{
  "num_hidden_layers": 9,
  "experts_per_token": 1,
  "d_shared_expert": 0,
  "hidden_act": "squared_relu",
  "balance_loss": 0.00207,
  "balance_bias": false,
  "vocab_size": 39538,
  "beta1": 0.95
}
Below are experts of layer 3 (counted from 0) of a mixture-of-experts language model. Rows are named router (the router's row for the expert), up (a neuron's input weights, with its number), down (a neuron's output weights, with its number) and show model dimensions 512-575. Each number is 500 + 25 x the weight over its row's rms, rounded and kept within 0 to 999. Numbers have three digits each.
Before each expert's rows: a language model's description of what the expert responds to. This comes from a sample of Wikipedia text that the model never trained on.

# expert 15
It responds to: Content-word stems and their inflectional suffixes in running prose, e.g. use, design, stress-ing, view-ed, -ation.
router:524498483536500510471477473505543503482494518519533490492515479530470504493473508498482516504455510485484504450483465518474513475474541552516515539489442489452483492522491476553461461473499517
up206:493530506494495525492491488492481507501499509452485524476518493494539527483481474477494519478552461504508503522518531468467521499534542515508479502536508501479514556500506530475509483486537479
down206:561514509527494515499500483505503522520475470476488451525500511508502487532472493522465495488531516492500539509459483501485457438497434515488528487464502499453512471487453477503512525538525509
up207:492450504484508517507429490495482453517503540526513464541494482490492510472471439532503480527505535478487438492524532493486515496488471487493439530510512499472517539479513459488485530525522511
down207:482458509529494484485482502478472492531513497552484459486481521487506494495489466473475511562515486495491516534484471516511515493534480504535551454484479464484509499491526520472489442489527484
up208:466503503504472544551518516501506491512495518486531472503488498550472438479510467489513516487498486493529494529505521531492527530499496472514498467522477524425516512527459468533498448515483466
down208:489540477452508503471478486494521499466489508466537480518482505510501507500489501496465507495473516469547476504520527468489516507506498469514531535491497497540504510489521496484475520507484472
up209:532481508521468496533500487463527474493512508498482491440520498491515495452462515549493526485541516497513460482522493456488485497518499499525507524505454512481533467494491540535511483481501476
down209:523507471522479524485518514503468504511519498488518492497516462488500519486478506537517486512484505490509502530542479500473486493484543532538505492505501488524437538530492483485498504519495512
up210:444498485526461487490519462474518522477551476518485485501462490520467494508483526505499538516460495470501504499467530500501499472498520492449524490525488516493524534454476461506507483509504492
down210:553537512482537508474502515465472500539535510508476525538455478485523494489513499494477524492501550470510476500474491496516517520498497505479526482510528485515544521480481498479470488486469489
up211:485540517517508511491541458524468493501474487523506452521481486533519526492521526501497518502492484499489488522434493506517511473518523521527493553472506514517498513470552473517518495446520512
down211:545488512479505510497495494501506503503515528540490458468507451515483440487536482495521497534513487569480509516460469523539516482534505471485516512482482537518525503509533488511496470514502523
up212:542486514473476481479484480561533560495500480531571510504515522487483486515453463505490503502483561457472531521500495525470555501526518471497542510477510451523493522482505480510512467478513470
down212:485505509438541489511457478479488513516486478533517461472502508523476494469517500531503515543461502499512492521530487445475513505495466479527516503510514524479453515471494494507447463484502561
up213:514503439513532519493498494496454514527446531480494537471469474481482489512507501552471507475490493491498526500460522502487497544510495485523468504469491540523517486439493491513473483519480476
down213:501535498496438465542507460487545478500488493519498505544459522494540494548529465538511498506518493474523521505521480534521490523510533472537521485498494494493545489469537492477487528503493559
up214:467503510486494458482540519554491500546503479482518536499561517504486516523497467466481541496518526521527509523546479507472491510521520492462525506517506511496509503523468518471459505480508524
down214:546527498523489533467502487479518464530517509500479480468506473508519482502479512464500520470534531491495501544472513531540481483473490510521525520510490503486463521515537482506510495500500521
up215:498516510538526510477487529462477495473477536541519515479514503504512498542482520499515455520508500504513515566513507508478542523503455552569493503498459539471494500554509531485476485514485455
down215:458500487502521534555514477538458450447480512552460494480463496480481532537492507489477446536484491497485527508483508510438507494487451479492482502484497494498503508499454498472471507503498526
up216:456473532531505478478493458487528578494509532509513525512522495490496512494549440487514542500508475523532506467561528518534570503497513523502500527498472525472497433491549474505519502509501476
down216:492470508547476479488479540526501498503508485524491495494509522486495497451502502495502506500518497485502486529544488455497516497467512511508516497521472502485476477494503475497497529469513513
up217:510514492503487516503509511515500485585525492510435514492526513514489472491468530519467501488531506561471516449478473508505514492468533499479481523488503471533471496509497516447510530503510530
down217:502520522506443491480526502486517477504487486494495522517555483535488508505506563480505542479543519475510519479465502500446501492493479477450569480506502477510554545519503484432497499540467533
up218:504511482516494492506536498510532522485487495554499521466458521459540500501454453460535514518499497525501513535468491473490517496472531557481504472528506528480551442515504501482480460508510501
down218:531510451478495474479520514495466507503471506488513513525450490528516509457491470503520469509472523465497499504506490526530517509481539497500521491528469498535529498490483516518517496476481516
up219:533517515516500457535487496517484485515514470525497511535493517491497478522516489480466482527459523484505504492518477549522516492525513521467473559513494461501468478492466484526487469523527494
down219:498458484501485468513473512484493520505456497472524502506488518471517498503452497482490497494525520504501507508510539462508541503482496475549501496510512459488493515468486469475504518477460500
up220:534520549494568511492549495496505513439532467506527481500506470500520455487448507483484457517506502469514504458509537516510471505482476471504487507476518492505489471519496460474517456542522501
down220:541501515519496523494498502463516476458538491446535504483510453488507510485501534472451479499547511477513486504467543509570487517500502461487535500478516491518552486481465462513526487490447514
up221:457518469478481483442483483548498531502503421486472513505484504526443488507490494514469512481511481524509439489483491481552483445523520530471532494520468520484526510488514458470470442468480531
down221:489514485508491513528500505454577521484512481525524465479538550524476564444514522471480487513492514493492499494503503502514518477550493515459495515488486539514462514514470483507488492523504490

# expert 10
It responds to: Prepositions and preposition-plus-article tokens in running prose about places and events, such as in the, from, at, between.
router:486512490500469450515498477555470479483510526549480516501477507518500475478512476483491508464520473471548458507527501526490470530491531518487493498524511494450471487478459489511521536497479457
up0:486499503506531510494534490464419554446495533472524497470513489531515506509480495509482489512481512467525488533473475510513478507485444535453522506520495493468504499485479493508518527541517484
down0:428517482517500504519504551490496462512476459508490486531544488489480462526530473498492484517448468507507540491512426525555485477536437494530508500491517473530523457482467505515471481503483503
up1:548500493522462510490536553489526459526495520458474473519521503482463489482497541507549467530499552531507456484510458476538505510483479471515508470476496511497503483494469495483536520520539553
down1:510515449499475467497478489487504493460531509471500502517497466529566495483484502536534529513485499496472463516485498489454473489527495463475469521508493454492488494501470499542514462478494503
up2:531523495481514502530535527479518488526522448489571444512519534498487489493486470504521490447439504481488534514519549476534510511448493514524481499486539485524483529448479528463427499492524500
down2:529509489487510529534545491511486497563528491527490539528516515499521505534513537522485474488495483466505485500477483505505546507525556527503556489498501500517516467470476491445487465418484466
up3:479504492499512481456511536466551523480502518548435496507485457498481524479470534502459526515513483483500510461513524502506491472467484490511469482490478499503499471561433508514517508521457491
down3:540512486501490477517458496536509509496516483450532525483508506520481530508541497481518498473493481478468473503514528494490510489528501506497522490455475499498521523472475507476494519457536483
up4:487483543512481509489485535475528513505505496540505493511534476475530528551520500504528482523484471489583501520471468473501527507516465463490468521476503498426452487449536503551504499471497518
down4:487482486505484514506479526500478505463503485496510500465504461518506543482438460490540488516536519529513483517494514482461485518505489462569507509497499505462514463449487519507494479509472522
up5:511484522516435482443486509479498476501489532493487520487506441531487517504513500453490491532493531485495491503493503502498495493523472532502467531492447496503464480478490497469467526557474523
down5:445500525503488505549508492503509465513506471517531543499492478488536450460450490537520505513517496452537480486514489470503477510512515451522495494450464507503482538544514481481529520499500530
up6:507480508476487478529489494493523469456514522502500490501531499474493490518509483507542462494475534518494449492512495504485551572525489505496507497485466513484458498480516528507529499482478502
down6:544484467517502535475445510489511556459489518509517520507499496486507486531539509491465513477517475474509452477461520470512472507495503493492524518486505486496498503471492509542489525549499557
up7:557526502558499496478524488513459505486504500536528500535473488508507537497505525488495525474509477545519535522503506507529499511519472471507480458525520493481532485518510498520490474488455478
down7:527478510515452513547501466498481481513491479524484523481521493483443492513504466524496519536469556479448517505491485465494546486452493482448488501516465509509530524530507498510497481486470557
up8:455514458516518506524498520504455440496523483501501518496485514490486494470503520514506501537509501468525541478462502445509525519476509502469507523476509521516459461566521525478483516502531499
down8:505505504515507487495512503512499488511505507539519532544509500516449473534500531536504463493493490504514512527530449534487515533479494476517514481469501492499486480468501510525480514511525490
up9:528497451532483509532505499537472492539504511501493502481472482506478433422515482498538505494516504483488498496529464513506502510503513544560507502518521448455526530501517479511544449536460491
down9:498485496506498498489491522480484503524461515492495484534466483533480522506545498494498534512517491499522542521495517471483440461492481510476453512496492508500436517495526536486463521521510489
up10:518502432467495512476482479482501456466489515514510501487473490485495497490490539516513541500477519527451494450497488497469536480485523502520532494492473506488495488475483466496524456559494461
down10:463519531513478510444496540499512504508486489491507550512502524551480546509503512541488516512462495441486477478529527474503491487553532497492451440486469502506522500527473480520416464521505508
up11:464447521494519448511499516474491472479496488522495457466448529473466521487529536486478508466476494481504527497533521452481533473521501508497486504485527503514530474523475470515515438456504489
down11:497556496474466524516494515492513473519500494503509486521518490503476483508536506525490523461506529498506478540538467467528498497529548499500532525569520474487458513526436492512480504537490456
up12:551513518508516456481501480476502479520484475500514479473522502491498532502509473522462534522531478515508523531472497449472447478472503510493531529502492491506517503514444521513529460492527518
down12:521511499433534485511498462496504482493510482528461483523486500545502516491523461471507501495468469473481494507528474503499520446488508500515529469564474511536506518521483481467537494500508555
up13:491516492482511497464513516472485510491491441476562509444512498505514513475443508492520488451523535521465460538494500506518514535495475498476510457455486487516505486463478507535513503534529515
down13:520504532507501467475529512550490514500511530462501506507509491487449483468447527526502510511537484528522484448531514546523479498480550496509490511482513505469522512526511496502515466455487495
up14:549520461476464480517500523521543470517478566485504452481511511511517534493530519485492556513513441513542528502531453539501535494443519504535451489504511476494499469520516498529520458507530523
down14:493513487539487513485528519506512490574452513477479490500493505492530490518530497502500471530504501499504495489545470511509507511492483501479510489498566485504456524490491510494531506515516460
up15:482474461539540542491488527503488470488497497488501521482505526520488526503539522513539474481488522479499519520468489533535525508510480508451485491481514493479507495482444502456509553470532495
down15:510536562473511548523519488476474485504519540500478545503562489458466513488507526518466511521515497489536471524503478539525502485522566491575484495529470476479486499490459471558509498524495513

# expert 14
It responds to: Line breaks and bar cells in lists and tables, plus the auxiliaries and linkers had, has, have, with, without, due to.
router:515512509468500505505492496479460535518508513452494503499531493509513434525491464494499509493523467507491567560506528494519522453525466502477504532485500510537526514467500474470517469508523508
up0:491499492451539489517484529519513508498513527516508496447554531527476531489497505489528519541509482465510470507500516513551513501473499495490489520546462506471490500510456484530449512533522487
down0:526494514492517520483493489506509466514461501516486493517505485549471489493521498513481501519492528483517509475492548522505526540456492465497504498513513486526501527488513512495509500489560520
up1:478544502486510497522471553476499491490531514532485511530515500479487505482552542444498494523479513487453510500514506523521493498480488519542510504494512487492505537535481419491482477562505478
down1:538474508502492483565451506526518513479513533482499493504506487489505460473526493467503507491489509532523526475493511496484453491508495486531489519493526471469536504535543512519524478472459515
up2:467521461474531468512517485488494533483496527492481496469486501485501496497487512504486506467518489493528534495479492514541516525505501548509479552502510544518497504484475497505507511526468465
down2:512496491515532471522536521474497516455521500518465499510490496515498479486497536486493489519488483496494529503493495509511491480521493524507458472457508513500512514540480478507517494467513493
up3:489496549456466529492504474444457461537492499526469472507523492488509518517521470498423498449555497488519504543463516474509496526535531504510489538506542456502471494536464454497441460532470470
down3:548515480453473491513507462467500526484516458497461445531487508550502495473504512499471548490487476551519485503507486511478515513511470494544490520515462492497494525511507487480461500506501497
up4:475514542476499485487552487527483528514488488526486537492477484515508464507501496543472469472503475494481471598487514521496490508527554503479469439493499509487487499498489520563488488470472502
down4:488471484500496480473493471467550530470519519479535521473542507480510515504533512495490558508501514493464510513501497481473452493509435529474491479515489452479546523518538510492494491498499479
up5:469498516522495527476507527496482489523514497497476543553523431497499507518490534506513459478485492458537526518522500481491498502474445466459504490523466506535472504491515499526552499496492520
down5:449477556460511514518511523479475468506534490498491526546513508512512478506467491512519509464499491481535528518497498523477473442489499496477477523508525478508501472500469508465491487553486490
up6:503514506556455536479518490481450505578488476540504514526483487495502479544577487543547467526484497539485522504488543520510528508493520491461536525474464450510500529497471504482493475524477513
down6:482466529472504475478455485503471512491514467525496451524470536483524511473491467510485505474451473489481482501510481479519473470506511541463526475470517475509494476517480503506508509488501489
up7:514473496509447485497484484477435478515469485494461509517488494507485480498486536522481532492470539479478504510525503507461463503463483509508484448524523534493569547499480543519466454508471507
down7:499504486512501485489478495470501472500483513536464486510505510490453492538510527545517520494524515509502520465520506522483512529480529529486457479485504480485438500502567554449483479513449507
up8:472486532469497496520443533501564498497501506516494526519466482527546516488487497486491496495516504537460485473515539478459496520495554479518507486499499509509525476491517489495515491443461514
down8:471494504571498510504497514512496497439488545467489535523495482530524502498563492486512507486493480500497450496542509450502463492517481525470488498495488531489578507514506496485429448494507489
up9:519515529526509484508543568477515524484503493472492532477484497420470480497520527516498507505484515460534505521514483515511515483495536486489491486489526499528483505524511531500458464505504479
down9:514489535495518480484505512469516497498528496493516493485539502511479510496506506507522463485524495467513541507495519526500520488463514505521479491533517522476458482492493455480515507510507536
up10:483491519506502485506509485492516489508450483506483493501521478460541498469518501498448519478488552527495469516512488500527509505467561557478436533495502514526493518439531503486525508535472514
down10:517491463502499466460530502461505518463506502484506536510507491486525519480528490510518459492474508502506469512516503533476491500529480449517528463467521554470498503488500507483472435494493534
up11:424463450561534507519508481513515518502518494521508550490508457499481479539504491507472555536489514521471529500467484525494473448503521445508525512536482506529517513474461510532470538477512454
down11:547533465511487496574526497474491509511530485506509532489471497477479541501513517496532499508442486480505488481471469491498517468548455502499472507521545515487494448501459460484564536504522492
up12:462515510525490505528502476530493504449491501537460501469517526473547488487513499471513467487491495483503463515490495479545501476517478494498525499484485494483519523494498518491500466483507453
down12:505484505587522505530516483511490506524541527528531500467528484469469434554516458528475495506463487540499529481473459474500477530476454498463491516487474515516456482491524508490511473472476489
up13:469472469512499511448518458496506529507530481496503545507536562488525498502487519480565506469510478487514491504527488484505519539496466482494521523479516545531494509512520451520510508534522491
down13:491492488523508463512448460575503512473528499516507494503544580528451525508517524509503489505507509518525518513458480488497518449478501480500480521496485488458516508508482484481456465527489502
up14:521463490517520513524469500491482509483504523531486503489532508495501505483471484551466484499519521482490536507439531541472448470452529459493524476534528472517487522497514526525509508491477479
down14:438467503533503505514448524492515480490521498515465498510530522417521505485481500505472532475512511499538490489496531503509482548490522436560475517516505513462498534433520507504496487529493540
up15:505513501549503499504530469510535485480514506492483492511476506505498499499487519499432552501476517480533514499461475481534487482456471532521471498478496487514499521504493503500523519505508491
down15:490466463531479480499488501512524533462483526470456486498536490534467471488523554488484477536527512501525472502454490497413493514495490489482507449472491467523503490512463479523517477502561487

# expert 5
It responds to: Non-Latin script bytes (Japanese, Arabic, Malayalam), decimal digits inside map coordinates, math or markup symbols like ^{, _{, and table pipes.
router:511469505491561490514510520453486506482563505498484480473495509467533485540505505478493521490497501526487464578441536467506508516442451480500497472528475525509564499515492518505532491499534529
up0:486501487491498478497500508459484485528499499507518513517513512517499510505545519471499465541504500502486453464482541498512500504520481517500523464507500515490533537485498491522496499501522467
down0:481492544473529466506485459517461510522520476505477521497519521475465541547495528512509458498484490518548503486534461549511477538508488526477504539534547519492489521535486501541535523477561476
up1:497507532506533522506504505478528507499544474504503472538524534458501482527514513518515500501552525496499527532487529499487521465448510470468453522493512547485482524468503498464508472499492528
down1:480504533526475493489509542489511494520516489514483513464500509494520504574513503477464485535466504469510505459547487500505503462534547459526491493515492440501511557483498538493539486484479525
up2:470500543539500511479530501465522531488541532516527482504494529528494457474475476518476470474503431507537482503540502501493481491464463528473490498476496465465460477503457476527500547497521531
down2:476498507466486496498464493503513532542530511560507522532529546491482470498465512480526515477528484476519503468528520474490521497527494534496487490540511474459537498532509535474485513489515491
up3:520505505494520525526470529486495540488500550517483446537447496502505482498499475492464497480523514520512522525475489509488546505502507506555515513541497470506483543498486516491469482474478517
down3:495441522512486496495494480499508484493468514532498423512485500493509531518536501491475494497494496483461496526560481512485484477502473542537481499487517487464486477504528502475485518458471504
up4:482526491527540548493574507519537513456522525493539489510532508505531478441485491525502507474489488506500496523506485474527498453507500530473533534460453523477513495489516502503484511508519526
down4:480533519525549499477445533531568487493511504495462534487532462520439513523508495533497480498517506470478540441519513522545537471533480524503503495467462480475498524501473468517525469517496523
up5:489530512532506477467496534492498518510529492512513545509522503484487504462561499555489522500471538518533477550492512500516524499499520504480549496451501494524479450557547524522516516508473483
down5:495473490484534510510511506519511475481513499480495504496521511528480480526514518515528515485488463457491451451491525477479455502462488509515509473508529492486482495505512519538517476504517487
up6:496514515425518504505512507471502510529481504508465464506515516475509505476530488493508474517454470500542493537528483535510506515525496506505503470502472532530458471491503518503511538474480519
down6:469500528489543507498536522479495481466500531519479511473470519494489500513504477515495504511454481502510501492520516486482468502491495503489483471509519489468471498557464510479453535506465517
up7:476483517512519541487465500476532533522492502503507512508474478499482503485489483515515499551490540545554434494470508529490520478518491516513545473483502511510498497504478546452484500468508512
down7:533505507507525494509483499498494521481504525497506567508516519498501493494504520459525526487493479526494477482463492451461501538521517488497497537468479507463505492521491510511488488481473507
up8:524525482485507495522493494477500509519494491550488502494480489486505490468444517512480520488471523478491507500463464511525500519499524493496518518471511496514461509526515484516474511473536529
down8:520479510500461520524513477480489471534563472483492488481464510529502489505518512487467508506512545513513541499497422542487479514512501463558500504451531489487501490482523512463517498515476481
up9:515472534540541514510479463478502465513536528534510495506516499494490494497527491476498494467528508463485450518474489494537515466496570518476490511482498456492512503517489522452514495497447507
down9:480521483472525506531511487500539482487531501527494474466534522505474478519533504472526503498467461509492501469526486529476516501500535494483548478502537520511445508508451435449492479485522464
up10:527479514518476493465464490469539520491486498479504492559516472482512508496495487482521542493530524469544466485487507488530516535490446454460516519478499496503481465454493528514432499477543501
down10:477479531466498501482468482504498492508546470505500508530508521517494490508526475461479509530488524503504499468502518519518519447490480504504495517531510496459478521531518453490486542542495510
up11:492505488470509531496455569487518527478543490475559506514502496512531431490561482531439468482465535512540575493468517507489531523471490503547546477527558491494515508493544457498493511471487509
down11:512513477494469531530462517493571499502503497543511486504491525563469529472525525538501456473532486522457457518507502544476486532458520523463493494498500501539517516496478510497533458502460538
up12:488542506544470461485524530494553508479529522528493525479523500500506491531472496503466491515506481516484526442496497512491476443479549507485534523492554506467500509501533531500506497482474490
down12:486462451505531482488456491456509468493506500470513492498508511513508513507540470473452508517523461524501538493540511536499478476488558491545487508489502461489513473521475479463529474494475502
up13:511515481522530487534539496486483494514497500533484513545529461498457470532494522507495494439498512502470466467482499489532470520433496395490503490534481470486488479531500511498536509488557493
down13:507470438508519513484480435460495516494477515464467510475502508482527517489492527475480498525511487494482468479515547545466494487552509522485497477525495488444513496475489480469542480505519536
up14:500471412488502523521545514504539484480512495500482480517477497487475486497429455519540495508521511519500496494521491459511495481484476472513482508504470504496524507541503506556493532429496501
down14:516492502529494450479464465510515502532495531516519529503495513471485477483467495502485490529450496455510541518452506513525520479494494489484475474499480507490505532468506500535487490479494505
up15:526545529527494534472453501470521552482478518527537474514501504496484482517462493510527521515500473500493489512464516552553484458544515504476448543555463469473559514488482468512466494516505511
down15:485478483491466483484505484491502490531469473489526521511521430508534497550503529498496497516482494498519514485521507529460501537474544464504458538486531494495546499433493490488508504492512504

# expert 2
It responds to: Short lowercase pieces inside rare or foreign words and scientific names, like ic, at, iv in Nativité, Ceratogyrus, Oedipus.
router:469499503535515495483493522486518532499540466525492483532549516534447451506484500496503482511495500518465520497443490521524506510494529471510522447452466481532526477536504511473546499529504464
up0:520484506499503504501517490488502459482510487477499534476446512525534512514480523506517519495502477492513503457484547544478521544483504526504480483482457480507444467475493545488503510531538481
down0:487465495467468511516492479483463538502500512498512482519488473468504491481468484515509508492519471499497523538506506500469502517511505514507478493483494493572495536473455482496540481548506504
up1:469494520508522526495445537571552495486518525491502501487538521505506511503498501522513502509494569549483497497470514517487513471514542506500478505479502527497502509470478503506500505524541498
down1:476525509525468488463500498493457496505480502472496500516517485517490472529525515503491504485474482516480474548493501501462490487532529476479497492476515493497527511526502502542530546505519550
up2:475488530507489490533524479489527530476523511533523525542518514536444507556545448498510497461528498518538512512479482502524500506495478512489511545507516490518501514488506521475500518486543520
down2:497525509518470529555494506528517483521496547511538501545531487504449485533490516470522495511495534495490515514475513515515504529474495540527458520474509495495571497549475459485493541469465471
up3:499474500533550482481492489431478518473490490519483516529512513542518486500486529509463484513508461500487451520481471461528491557509455483449490522478484458461545480508538493517489496517483462
down3:529500541434481554480541479512501497488505520504531523526490532516504465514544497458529512494522492496518476529486468492519477517533454478512518524493503493500504478484497510495474527526521529
up4:478500518512477510508489484549475492499480486467504451485520451487489489485498497466495517506501467527546535546468493460492509493533538527485495481463510476539481526512538503521507484483460495
down4:477487499484532537512486516541476536549475505506483480532510477465460474513522462471521488480517513527522483499509506445467492529528534486467523482533469483506458474503534491526515482504492510
up5:529470528485496466515476499487465497521509503534460475513491490506503478521521475545510480466557498516452482505499534474489485474463515531496493534539518503527514510489495486457529514466522508
down5:513484504522484521474498531513498523452508504469479468532452441490509498484499548463463549516531479523505528499498497484485508488466497485502537484483516511488500500511518503515488533498483489
up6:516485495533508479532441523481449562483498504447472509507526488502506510468449512460476552462492515493493524507516493524490531500470515499456545487532468488497499460503509526483528466466473540
down6:485512535491555487517528432563518500516518476522474500511505483505480479496498482503480481472522488526499521502486489488482552539474508508505496517474467479502543479538518496510517523480501521
up7:447454551498471513531490477576547520534421452507549482547506527476496498473475529486485493537502443480503512504478439467534465508509485534511494496561527525512481489475490492526516516469492497
down7:521544513507430510521505483495500532494500465539511521490474525458501517463475483502467479463478465507514510512496503467546524504481484487522522568458507482540490545522526483504521526483489539
up8:483489506510533516488484552501553479538449515513513515483501451470473500508475513512487535458484505488553492493513499471511491498467518490530509534483507524523508447498510483493468485493489490
down8:503463501481481514490526533475471500486496511495484530457523528542482518483480521527554509442483493517481506525524533506464552483484471500548511507454480541503478496510531550508471484480502505
up9:494520469499494509514536492479512481490538518518472481507473482520455479440528488503485539470497520524514478499504490527496509517495509549491499511509553490479494519536539497507513507470474539
down9:457547492536500552507495529510510511488483487492533461475524498523484494555500506517506486462528517523489515526452507532543455511522519551516509528520501481491478500509520469528508464526486508
up10:499487444507478495475478487405533518491475544542462520467519454526440520517475525457520538507488499515502479519522518498540484471472495495516514524508513511500538494492527500463503513512493482
down10:469508487470457470492492504536542500492474542517519485530475527528484477448456478526435465554501486520466509491458547497499510522494489559490493483549489501508485512460463506509529450503546494
up11:542469501508472450516517506538484512523484506434442479499484517455525525479512469547497515474530490457464496504512555492499486509500521471471483500514470534495486466497516495503528490512486501
down11:438504459528526512467501490512463531531536446499484489479463481472552494502517477473469449476503489489508489491490508514516529509496489460453502507504525500456445502529477469478493504509435481
up12:509481498455516467492553522485534495508468494499442511467492479546503504462472469494514490488470515513532515490505467525484493502508467518494504480505518518506467475479464489519508523528539501
down12:511497506492490484498491479515495566494510530481535511459491506538533490465505470440465493520490496529480521511484530448463495479558518467462484521549497509533533493456476474504498522497518474
up13:506507553507467487483475493512500523524495544459534528506444490463521476501512475511576510525532475508489580509504447530441497552525543501470528521431481456481482495513520423506459485473512521
down13:515467563500484463496496455474485526498518509498477500519557465484483480496482500524491465515485495504516475534476530564504476496456507490491476519496507506488534516543495504494468502498516515
up14:504504503483510508545479474462569493505538486536527508471464433474471551485537517457499529522491543539496456478465544505491502409508492527515489485489497468543516500492529547518520552494521547
down14:467508490476521489493524489480514520514505504493522521489478484466517543473503502462453469501481512478490486500505492472535508473499499494554486525552524483514504537462526529470523525504529525
up15:538485499532465469504490486493499532448502490518502495494508514475468507466494495475507465479473518490519512483529486473523521461520501537474507508507493515516491520512479507482510534491500513
down15:523523490540522485515494467502447464488507531507497500503461515506469497504501457526544449527478476539543485506491543520495509489492517462478493512517516487500515527526490497501505524515527519

# expert 11
It responds to: Pipe separators and cell-opening tokens in wiki tables, with scores, times and IDs inside cells, e.g. | Bronze, 6–4, 08:20.
router:462499520491492515503470520524513500532541479503468505465474469485523508519558551495494491509522500498554508522475500472500529519494513470467510527494509525509494507463502482476487508544508466
up0:488552513485498488506506475526529484520537485466460502466547537499484471507492533520548541488504500526502506496523486490481536510498513486545485499527483500469461565509454482501556460518489512
down0:508458494469483540515504517525504456547482510517477511524522452507496525484479499501503494482518458499580476515508530495519508472531526499509518481483466503494482506504476508438478542438518497
up1:482506537486480485484524494521470484466488504502493538580496525477491523505534502483471465490489520529506476470488500498519527503492500524494454488529458472497491492464452458488449573470471493
down1:488490459495498508535504458502477473479505501509458529501527474514432472523503516483487457501478483506477521506491508549531511514461509493510504478500514478504513483484524542525554553505486446
up2:519491504486480494549524487498511529499501551506534475488518498515457469531495530506495481488491515497508523474514551504498522541479529481522534490528484520491537550520494506513521500482504492
down2:520470520511509520524483448503526436497480486465505499467544451470491511464493496467480528449562507479521488501452507508524480514509549529472532491521492482462525525515464501520516435500482539
up3:529485502488520499513521541505462482519538518508521501481503512495503483496517476509481509481500528474510468532492512447477526494507504496437511470551508492515491544510461460513504488512520517
down3:514521531526472539489488503478500515502527504508440475484486534486491548474487500516496497484502486516482479490480520523476504487536473479515471528518477507511507525557508507529459486512506531
up4:523497453478496477515511548457492462499545503478446503503546487495457511472535495493519477501476500500510473497546433531529517500527493480485540471460506464509463491543476503511456524539522495
down4:549487485461552462497524515506506485504498476498524445505561519484537486515477484492528501472470470519557510507479489506507501560529503494501508539479480528527412458528524574491519468515502502
up5:474509549502534463481503482486502481495527474521497471501487533521475503474478487531511473506477489459542524503498463478505511508539502464494507535521510501526507467464513532463501506519497532
down5:548501470475500515511452479480450534512492525478523455488465562545490480524494498530464535516534480463514563529480499510472530520503510484511458489497471468505491483467453494526512493506496514
up6:469477519534565513544534470495490508505506469503514520534546471478556489499504478536465484530524518487490478483513512500533529490526504480518493508514529479514509505535535512497499478467483554
down6:461501467486522503564500536522525520483519470492496514502477453500481500506457474531479510494509508500551508474518494562509489495495497512493545511541500509508530494498501487565481492436503444
up7:515535483455487496450486499481528539453539537526516529505520530467472477498509474494502496493475479519493479474469505535495472490468549464516482533484482525483492482491475536460482533489514475
down7:472453508507480470500524496527467500504458513525529517478512508536549516471497514468493501519502493485493564510501463461526489493465489507542533480483483449503567509526479508478504485510479505
up8:484510491482503539520484502488488495574530487554463524521482462524522503465487501484526482482481464479511498518513507529488516479540469468482473531499498474509501494498533533504516489489444520
down8:507484482494510448517530516526512435507482485505483494527502531541531488531526487519482518521487496520477497516500480537505510529509527502511501507471502464493531537534501525504538504469476476
up9:487492529495497480468493501477504481492506483473524500520451500541531491541506507486484477543526481510463474505490553529463512501499495465525522512490491499496480454526499517557436500508509500
down9:495461487544526488498503503496522462495497482476481514499505543495521495514483515543523463467516479467488474505541483482516510488470491482474509501516546521435507481495454485477505516487533568
up10:462496532501534471497517527514522516471490487491518510460480484519512496464542482491512516504533534502483468518495535500513477542506530511483443479493512502491485513507512517529485530484457562
down10:469461502529497505512453470530507544515512529480475543475488478463498525500472558489501486443491542472527533475465494482472496495500478440509498476529456499491518475485491542516527471494473502
up11:510517492513492484465533486539500494515454466507458505473502484555515518479513562479470498509526485488499502518495498514520489507566513479480540505502517499486545488454483555469500544536510527
down11:508516529498562469486490498457474502536489477537461474498528484490464461478491510497465512479497502476477518524499514522504495469517476516532509497471489529546538502527490477545492505479536526
up12:515512501528513521530489510521540520490495468514431485483513486517516544445449555467510505473502477542502475501518481490508493492581476488489517508460530488482518479502510481486459506481522523
down12:502457480485497504418478511452473532470511450529540409493455469521489507502484503503494533505512511509471559510472482508515510535489522500450514444513490489535516510468477510485447511512466500
up13:504534517470464495477527475515493531522451519508477507500548493486499505533540498458461516468519510518481468486538505488510542468480543500464512518514499474434448515487525516463504495510482460
down13:485496538515512552487506500493529511519520519474523523484532542520497476515516496479460500509524506493559475449511519490476477480521535519515500484518501470522496487509509530484465523497489484
up14:518503502506498482479455500481489511487481533515510529513482518454487436539494514524512516528515494551484498506539517544491477481476521489466509494504501491497497498510528485479485536498522458
down14:483477482539453531489506516521496522490503490483479513484523491476486445512480503509519538489496517516547490534526459510503471492500478521536487512484499480499495511525494503506469452521524486
up15:537491489506521541471506478509536491496488518518498468509484499456472513522515472496550519503527454492491526447491528530517505540509463517497527477455518535508480503507493510543484477527488492
down15:496501537464515461520508503540498504477493492506521463507500502536460509491480481477500468465527528511502497477514528491509511513534505504529492470509486517504462512513510512524476512476525504